config.toml
n_layer = 9
d_model = 256
n_experts = 64
experts_per_token = 4
d_expert = 160
d_shared_expert = 0
activation = "gelu"
moe_layers = [1, 2, 3, 4, 5, 6, 7, 8]
router_score = "softmax"
normalize_top_k = true
routed_scale = 1.0
balance_loss = 0.000188
balance_bias = true
init_std_router = 0.00914
lr_router = 0.000564
n_head = 4
n_kv_head = 1
head_dim = 64
vocab_size = 12038
norm = "layernorm"
norm_place = "pre"
norm_eps = 1e-06
positions = "rope"
rope_base = 100000.0
rope_fraction = 1.0
qk_norm = false
attn_scale = 0.125
tie_embeddings = false
parallel_block = true
init = "uniform"
init_std_qkv = 0.0312
init_std_o = 0.0
init_std_up = 0.0312
init_std_down = 0.0
optimizer = "adamw"
lr = 0.00101
beta1 = 0.9
beta2 = 0.95
weight_decay = 0.19
lr_head = 0.00434
grad_clip = 1.0
warmup_steps = 237
schedule = "wsd"
decay_fraction = 0.687
decay_shape = "linear"
final_lr_fraction = 0.0
batch_tokens = [32768, 65536, 98304]
seq_len = 512
doc_mask = false
train_tokens = 360900000
steps = 5590
dataset = "wikipedia_en"
Below are experts of layer 3 (counted from 0) of a mixture-of-experts language model. Rows are named down (a neuron's output weights, with its number) and show model dimensions 0-127. Each number is 128 + 24 x the weight over its row's rms, rounded and kept within 0 to 255. Numbers have three digits each.
Before each expert's rows: "comes before" lists some tokens at least twice as common just after its tokens as in all text. This comes from a sample of Wikipedia text that the model never trained on. Tokens count by the router's weight.

# expert 23
comes before: "1", "2", " |", "3", "4", "0"
down0:103136138133125084114165121119146117121131115140121124111134147175117145108129119085139119128139077110151086115176117148124130119163175122115169116168092123112109148091137122144121098100169130098092101124118091125103101097119138144105138117135084094116141124104119114125143121116110119150149127144141136161059179113141109157123126113110125133124152123123160142145114126144112117148138

# expert 44
comes before: "9", "0", "1", "2", "8", "7"
down0:149148126143129156132105136123123131123135126090048123103126153155101128160102152129134105111118129119146106097104145092135133122104127170158133146159119124152118091121106168105140119137083147100128124074148110122183081136106147114118148145119150138149139136131120102183135155148109140111158115128084108171110142148086119133109113157117142146161122184124144137112150101128096147104137

# expert 3
comes before: " ", ",", ".", " of", " to", " and"
down0:119131112094155133136091169129080133129137156116133151096085135157138143134122092130148109094130132142119087134154154137142163099124132140163123106133121121118112100132082153120112175135130141135138110111094120129150114128148101117111104110123183102143111194117088077114136103127143120084134146159122157107096122122128149128159124128155145081108108162084070139161181122146103120131133

# expert 31
comes before: " |", "0", "1", ";", "3", "5"
down0:145144115150174126098113134155151106133118125139159153135134169147124146071110132161120108140124075143100104123096136109142111114116125172167107157135129120158092135129144132126155177116132150073144092104072130158119121119118096110138118142104170131096112110138089130107115062145166118108136172138107133148138158112142153116101164149148111148156103157124127142152106111119123136106131

# expert 62
comes before: "1", "2", "3", "0", "4", "5"
down0:099122112141163157121119134129096074119128138118135141072122150141159121168118127169109136126144160114153097152124131096096137147134110134116108180144127153163130100146121169124179084110106126133121111117142124160144172125147107134125117151102152146092111159176122145139122137164110110097127082121136132103148163096111150106054151155120086145107110165083154113132154134105104110148094

# expert 8
comes before: ",", ".", " and", "'", " (", " States"
down0:111129107103132105104161116141129084129080110169105130138135126113157130126157113161122165130130109137139169125110103133142110143080112187139142140108129180111151134118084097118157139147117108119103121096119151113113125135152133183128140175093136102151140104105136119126159108155179139119101117140117129120100191164123119156127135152122118162117162131125164126124111128124131154159119

# expert 36
comes before: " the", " a", " to", " that", " his", " in"
down0:145122143109173085072074125121151136112088134133116140161101119150072131116096129118156134143117078127111158140128132163112139102102182137159143123108119151125102154117128112128153126129113136135132096132116102130119127162122144094081129099135138153091133124101144128178105122156127150117129120143179127098104134132148110123148105123167180150114110149077103141127118140122136130101150

# expert 33
comes before: " the", " a", " his", " an", " their", " its"
down0:114101118117123106112131143163159168148102131151174113166139136136109146077124173167152151117155109127121110106155119159152089135146113146091096127124128158075095134128176148084121111167141093133132130129065131163117119129138115115129147135116145129139127097132132119127147109102114161144119170112124109134141108142105150158112146130149092175093105138090133147126144175123113159135167

# expert 34
comes before: " by", " to", " in", " as", " the", " on"
down0:165118100100111140107112149150094137129148125129103090118126130108133146154155147083128138087119101158140154119138115099112160135136144132144147105071136108144104162153132135114158129093141127136137095159102083113175151104120173144142095150161105152117170183144090129123153138128147115122114125133148161176162131125135133107107123107120171102120110120090174104115147130109135132110158